Weights of a small mixture-of-experts language model, trained from scratch on English Wikipedia: 64 experts in each of 7 layers, a shared expert of 64 neurons.
Below are experts of layer 5 (counted from 0) of a mixture-of-experts language model. Rows are named router (the router's row for the expert), gate (a neuron's input weights, with its number), up (a neuron's input weights, with its number), down (a neuron's output weights, with its number) and show model dimensions 0-127. Each number is 128 + 32 x the weight over its row's rms, rounded and kept within 0 to 255. Numbers have three digits each.
After each expert's rows: a language model's description of what the expert responds to; "raises" lists some tokens whose logits its average output raises strongly, later layers aside. This comes from a sample of Wikipedia text that the model never trained on.

# expert 2
router:098120143119134115066125185133104138132157191133139137123210134179102098166123112098086136080141104098083112080109128102107077097101153093108167152129130101148103180112115114185106156102087134173091073080110070127119126120126171089182149151083109165118138147145155143209135120154151132143061136111161135062124068130110112141118105100103111154068162096096146180110072090143154127191112
gate1:156082089129061118083089112114059196139114112178112147159161104125144171154106168054119193138130101128188106128138169123129114100186164115123079139175099106150147082190105083152117108088132077150082143153101127140144143116136159084104121115121174135115130089113120159189126118125186155109109154130110194145184121141109147155176182112130086121156136163091174108137147080176088112088114
up1:126099132102100143112111065148179140137138140130170152126117152149113155136162133138070131065138124134085119144137138114208104073064133064146112113116179121135080171089105177121086109113134151118147176129149132103157094109134120137146077092159074145205133161152145076133137191199133105117114102089109092069115148073119166130085162178165061114100133104122090144152144176062147103114119
down1:131128182087101131144132137143091167113118109156083116143178169109080101136113138147175127099137110139167111137166167126084074127081118080096206109110122130168155148144123138108162189112192188181135077181141122123104161131117109140169106198043191130121096163104085187152117143136139075207141136152082149159135106162121131175092124129172181133108096118114143130116103154112095135143165
Description: Surname word pieces
raises: "'", ",", " (", "-"

# expert 59
router:183070112096091149162125073113057105091166175097147136150123146130170103115103104175115035124147131152122143136107117168102200120155093137095139113118108117145123103064131056133113104101084063069109117146161136125151169164059124162122099131105082116126158102114094137109120156150085105116121077122109127167115085117110098133155151132129103091089181065126175141096173090160169117174162
gate2:084183137118088116151136110143060092165121135140143152092177164062132167142156115165141156206087167080136118147108080126174142145173136111203119119137092152096064108100159170150145079139139121088089110141110123087110170122078134169048152124108093097126103132134123149133079144190084118174145129134195071152140109166094136120075105112139178154112120149167152141151118073149105118115114
up2:109165106088165111141133123128091148136164093178221105163149098126126019082157133177172178110107140153125178139080197126087153093127123090061151165127123106135083109146137122140140151154156089076112152159122132131102123134088138083152153144133098148112095093137175143104104113103190070074112095098118181111098123156130108152181128141120123111143107213067139132110105147146112135131096
down2:108156123138103060126152068166125080119132156097229145105172124158138108118121166167157099181134126128074112133146071115171151063094120134123081057153128149145112150078122145182097074113127111121159109112146162102086128133126102127083147158080029120109088151149147117112133134047118095086151119115167115143151098148168129162087140154129196185119135133128107115156164117163104153111113
Description: Consonant clusters in foreign names
raises: "e", "ick", "ar", "ach", "á", "ap"

# expert 28
router:133107143147150094082202082216161134137135151075135160139126156136135094097120123106160096090122130119101076143195074096151181072120084172096080150092150134083122103107132152146131112112171142170170107153125152146143150122099109160081097133169163128088134109123113130169093112115060141103081111141166176069132078063160147105121180110150088070126148166120145140109130107133139174102195
gate0:112135156143123131208143142074154062136091153186113079142125151097147159175143063126188120079179103100084094130122128129168154093095144115094195112130171096125180100124208151129158161087127139130150157114158085107107133116135154125170122142157148198130134097097097180138154137107065147102136175119132168114129149147144149114137123156140158174090187160054167183087146146120133128114163
up0:161112119151136114111107102113094175077115141062100112142107146183133130063204183123079148160165144203094171093128131143163094122150074131154120086046109148144094133113101094124129103127116133114145136103050109131159113140097183168111080083220117107116138112129125141117076156202147115151086082136120152120090101070095141143107134118116098134119192140114111078147102162117126107133112
down0:074104099117176138160164108128129107137139095118079141161131057113135100161093120087144102172138072110132222125088114102150148138114080131115184100187132162108122103088073095156097104177116098098150149144117164133108051130102116154145093130162086069101161118134099140161121113149148108135127054143113129159106173126117111110135156214109152140177134097097154143118147068128163102194072
Description: Mid-word common-word pieces
raises: "in", "it", "ill", "ar", "ip", "il"

# expert 63
router:087146140166158107128127176137120137114117115107116197192110142112190098136180092114062091107161096132125098097153161122106097144057150108076111106115115110154092093143112119104165170157061135111102137128084150069063171104161155084192127129084147125083122173173155115104068138095114081139101084134134140097171101164128113205110134142124126187114096060138115119156147103126098128172143
gate12:162182182098133118140112202091167152087155183144109079102129159101131094143076159180113116097106120164114112128125137115132107162105119154148143125097086101072138141121097089160104186164141140125112151106156082117147092168116187131154143129114124125148134140142086158048129056102178124127097131070123132138147110069158119099127079056124201190179157111052136122134107170123155168126131
up12:077106110090138107172181127102116113092122113132149141151113155080131097166100095084155128173085160112139165105131114139097204131156203129120123164196129182095158172090138189176081135117140184080142105152130112117133088146113121168153134179153157181093135141153139121122120162121103198164124125106146126063065118111197127159138148159091131143098164105147087139122116186108128152080195
down12:130159137101082116064144114158137113143103084091126121103163157147090132136164101105127134077144080182175083135128112085193180146095103144110166154134112197186115210134139155138194117127147094174167110137147122123050104083122137124135118079121117126133118136071103154098187146130142111128167102166119098175102166119161129137183148117109138109138097212088146181099120108092094147137064
Description: Asian name endings
raises: "'", ",", " and", "-", "–", " ("

# expert 6
router:095125161105118135169111131116140142085153133160140124092166093128146146108087114090195145146174164081120134100119132177072121132063158094137086119160152126075060077190126145098173111144155166172115148178076144135156100111105109202190133128095153146088070157145203150119132118136086120143101100175096077152106116146145125093107176191144100154159156138085127145118146114147056093113133
gate9:136138076173141131128110108152120133142161130141136134141149143109151164148142188122132094111141155132105127078138102137136127113112114153208094116100050070092101098138168147089186124128146103201147139134132152113120110111115139179141161144149139138100062096149114091067077112094081097089165167129078154161094102141114139189096114103101144115207173133058145133097088136161141093155023
up9:143135131147148131162092166158115083132131121081131137104151101190134120145098167076106113079130105125151127044113133132134084099175092157145186140059172158113122097112201125141171108093165143163138141179115128084154139145128124077143152188161091088152107174163151132088092174138192182142091099119091099142183128110180188103112155094139085105145128160116107112141158048098156123152114
down9:073141193137146093141113097109145122172137126099133121102078157153170136072097162047151118139170097139157137135137111120104165120123134203153091126093139144141099125102087148147145039111161107146087182127138170156139069098152130135142039091054155105095185095144201097105107079095158149125146144129132116157085128167112122121090154155189122160138107152148159122175095099160115121128101
Description: Table header and cell words
raises: "\n", ".", " |", ";", "\n\n", " in"

# expert 37
router:091116080111139119135116106114072136081137156123100117126124156119108186136062120101187151150137103084115109062159090102127122144071047156119050151144169100151134157159095117150166092149105172093131137134125148077116107094160158130156093085102149163145157156177138094142130200108097151145110203163091153168125006103122125115086151174122130139113129154116131093143118117130116127110082
gate9:135117075101121101115126070178168128180182099144083144146133147122134143185152109149156126148068160118089128103132153125156129119173119182125150111130139107132113073165083094130159135138169128113116162159102152139057132146151167097169139123099177114138204082092191121103097159070127121094083132141142170107113091138141157097160085145137171108161050093101165176053147086065164150138134
up9:117111169144127126146129139088120155099134108140112184146111128144188064132115144117118119116210125145131135115148148130139128028132131120136099159093076109080136139097141146072081124116092118158124084065113095146156115167196093061149136171165106146075148146077126048121171136109122132183158119148159141177151116116108159102108137180164110163172100179156216123120115151134159102101088
down9:141175087097133178124118117085114113178116107080153074205145106101144149124188115132143147151133105156118062153158139172121134155103149176089130176176132106137152102090166146089110095126138141181116196116084109128093142189133124169052190126153189080130173134161127113074138093168120176101118147168123114062156144108137068176080118107112172141132114172128170123111138156115135137094125
Description: Infobox field names
raises: "s", "[", "ume", "met"

# expert 4
router:165106147135103122143190132128108149104162140131067112136133153100052120147129125076089103115115101156172119132086107087131133090129124127109185149130087089116086048152149137134135182108122116112128115163069102105164131064155114186136109109132193143186117153113167151090155074129114150150157083109075075120183153123076074107090104143146193151201139144139158132116166157153086103126073
gate4:168148085170043113198144164161100201057098088129117196148136146130160161121132088101119142070125125141135158097068091151131140095135137124097149142123130105084131115124104093195073124151143062087187157094126044152107133126146126127129138159110159121126139110122128116098152141126167135100151096104108113090120103146131067100168104124147150161063107071157164089176178127104164106113144
up4:076205113130150170089148097101110113112138131111198131130143137056135111133126147143082186209133166112119090114122089108151103116125126145092100174127097174162078164103166181109133115167129120122116148181073128111123143123123132106091090104165150102167097146134193111112080085142129151130082159159091147125122121092118171131084078116103144077125102083079120188053105127115063101149086
down4:144120144060145188142112190081132135123176181138129106129149155139173097134076144103130106108106174128152104090154178154123131139068114110112081122127144099100113085092125136109101085079156132101078133121107216118116156094113107148053125134095148072140109092131148107177070110098123198141091195115133159119132148161153113087121177102127111081146154173116117215103142129086082105110153
Description: Institution and organization nouns
raises: " (", ",", "'", " and", " in", "."

# expert 33
router:149046097141108123140127067177125111125091141163154106108150091136088123118107169143100140137094106126101117172183164134127187106131090101145117171106137143170144192157078155087126082083152150144095098132095128178116144117129133125080109090142198169099061150116187152178118137147148136171205087165107156123137131096098148138083081152168118087080132091138084132125102115067148102063115
gate6:122142143138141107116076113095101070110077108164117071136150100091131109113115093123115178114170088086186121090101119190093143127105084129118090104185157134136128126120175156171115096137128089121122112138119105083159145096143210154113085110107098153132163120126119170196146163105170208045132104115162166141154149123109078132116067103114091158078155190132135120095130143079090069155139
up6:131117126129103168071159138158101150187204143085167100127187102114096115145111117095181126183092116138115082186092146104156133152144156146128111112072186142181141109109091125073166184059130118110144187144140125157126137173089099173107134117075055115165098107130111098083189109144125079103173114134112137156118094066152151148136151156157113154176092148141162075152129156135148105137154
down6:092172085140131152083143089149114168131133100107162084103157169128157166111091053129145110124142180153158131093167030131185148145135140106067161172110083096098140087142124088039197108148126158153159110127111105064160130123156147147086118104110138126097180168128105156144179132131131152131129078079137136102174119066113105156127082124137158107067108172150165089123156145098113132119140
Description: Apostrophes and brackets
raises: "s", "S", "e", "yo", "y", "C"

# expert 16
router:102132118157134123136124165059163102147165150127171146156157117147124159099157100142092142135148099143123171122123094096097162113111124220096114128148148115127131091112087120153101123089184125121159126164127123097187050152163147122063093077187173131092177149169093139169177082159130139119159120140066105159099110123160223162110170067126120097164125138120155087112092160112112184085140
gate4:159157119147124136165113133095091176114122140136077199117165116165182129133116068089143179144073157124160157145131073146133087102134088069147096156115132043098082151179134084091158194112144127113110005202140138079140131137094131099097126125141122144155139118134122110136121118089133100125141115110117128120103105119111169167143058164177151132186133135102087081097100102144127129091143
up4:122124144130117120151108118158159036176098133173110137179105161088135100106160159113075124123122135115178057087120110163141196140160101101138144132127137163153125164162120154158109077182119187116110161122024086129120141153139149150090138116145191148146138184138169143123090096149106190147153184120108080167169076122118108113105167191152161171127133147154112151136179109105166095115154
down4:179126129127088138165143104067131191160144127126122062167076082144160106140117106102164186069155080107099187096187089111149121160186101143093105146129100174100119157114143178182177182098115113158106109150117098100108147100113140161149144104109131123117101117145129142175140153181126131096176159142184228138195096172118126127137092075104133088170096124110148116145139152128119141174123
Description: Biology taxonomy vocabulary
raises: ".", ",", "-"

# expert 56
router:171087168090091159143148164148156108148093109126117193138081165104122109051138122170121161132117112116176126103098121130121154146125140122123072154103115102097101115158107117170123112161123100093153138135069144165087131086153131126130163154215170136128170187119200112061202151116112068176127113095107116126144111115118126056083135134092154163124116070104071151138181087161142086133173
gate1:147106127197123187133094134146139163169186133055059105159061170147071112115116190138086121142131106057103114117139161150105150135148139151147039146164111099146128130091099140130145111109144110110170155095215133167079147153157151138106152179149142132108168121085158116138164142104137161099210063157165108117105125133108138141140082150158144083143153123111154171132080103132123136091120
up1:156094115128103175134125109080102104143111147136114092127117158103176202143156066165192131039087130157162125143150104077171139168141087106135132123160127116180077144129140180181099143140117133058126106161126093158141102181112061082131041070127140131149107071105151104147133130119111124138153122114140121149149099091105185122149157209136133113115138111124118141170130038154141115140131
down1:123193154141163185129161126133149085142154175159137117201116155116184122204186122120176101133130110121092160152093169130159152175122102105135122117095116121174175171148144116158149030129128048122112128080135086091130141126108088126097118114112147113155170116121112147119120145121096157093179088129160132094149074144075137134176164137162157118187110118141160067076151071174162143142149
Description: Nations and politics
raises: "s", "-", "'", ".", ",", "/"

# expert 51
router:087182093202183117199149137103159147079102145135092113138133152172173124131151082146128034108165184139081113105155166171104172153105114124113105094109135109077146070124156150123133129106157084111104131115159128066153116147134138123189101176130133148087077128157174111138098166128101093163147087147165128196153051162156113162121083137119086159116121163130135109167098091094141146115114
gate1:168108114100081114123102115208122194127134146161126114122121115172137121127137092092168192165166089093169154120138153162158143149079206143145129094152134170173147103186058108152136087132113121069139176189119179151165133072146130179096132121129095185174112107189142105117169115104122097137144144102151176113093131078178081109133098119082127148138121148187151142181105147126114158109123
up1:141151085141102118116170156075153143103162105147180163060139125187148056084166176135101145125192100114135093094114083138055174148094110102119092150142120111146186112152121075120115128096176114137156104147124132081142142083128144116158192092090172122127157174147101135142122172150117096165122190072124135125176076166075078145122109129170117139128135155184116159107116111097107125067176
down1:140155097153131150121162190106122126104161159127114115079118168063111150117149182082179190137196145131169086095180130099117134167142114096144137126221109056155142126118115093144148113117121129136077095089172096131102131064179135152101171109111137180157155097127146161152139113096112182182120132088107093072139132070141100070140161144144193118118128141141082122097138121131155175108177
Description: Units and non-Latin script
raises: " (", ",", "\n", " |", ".", "/"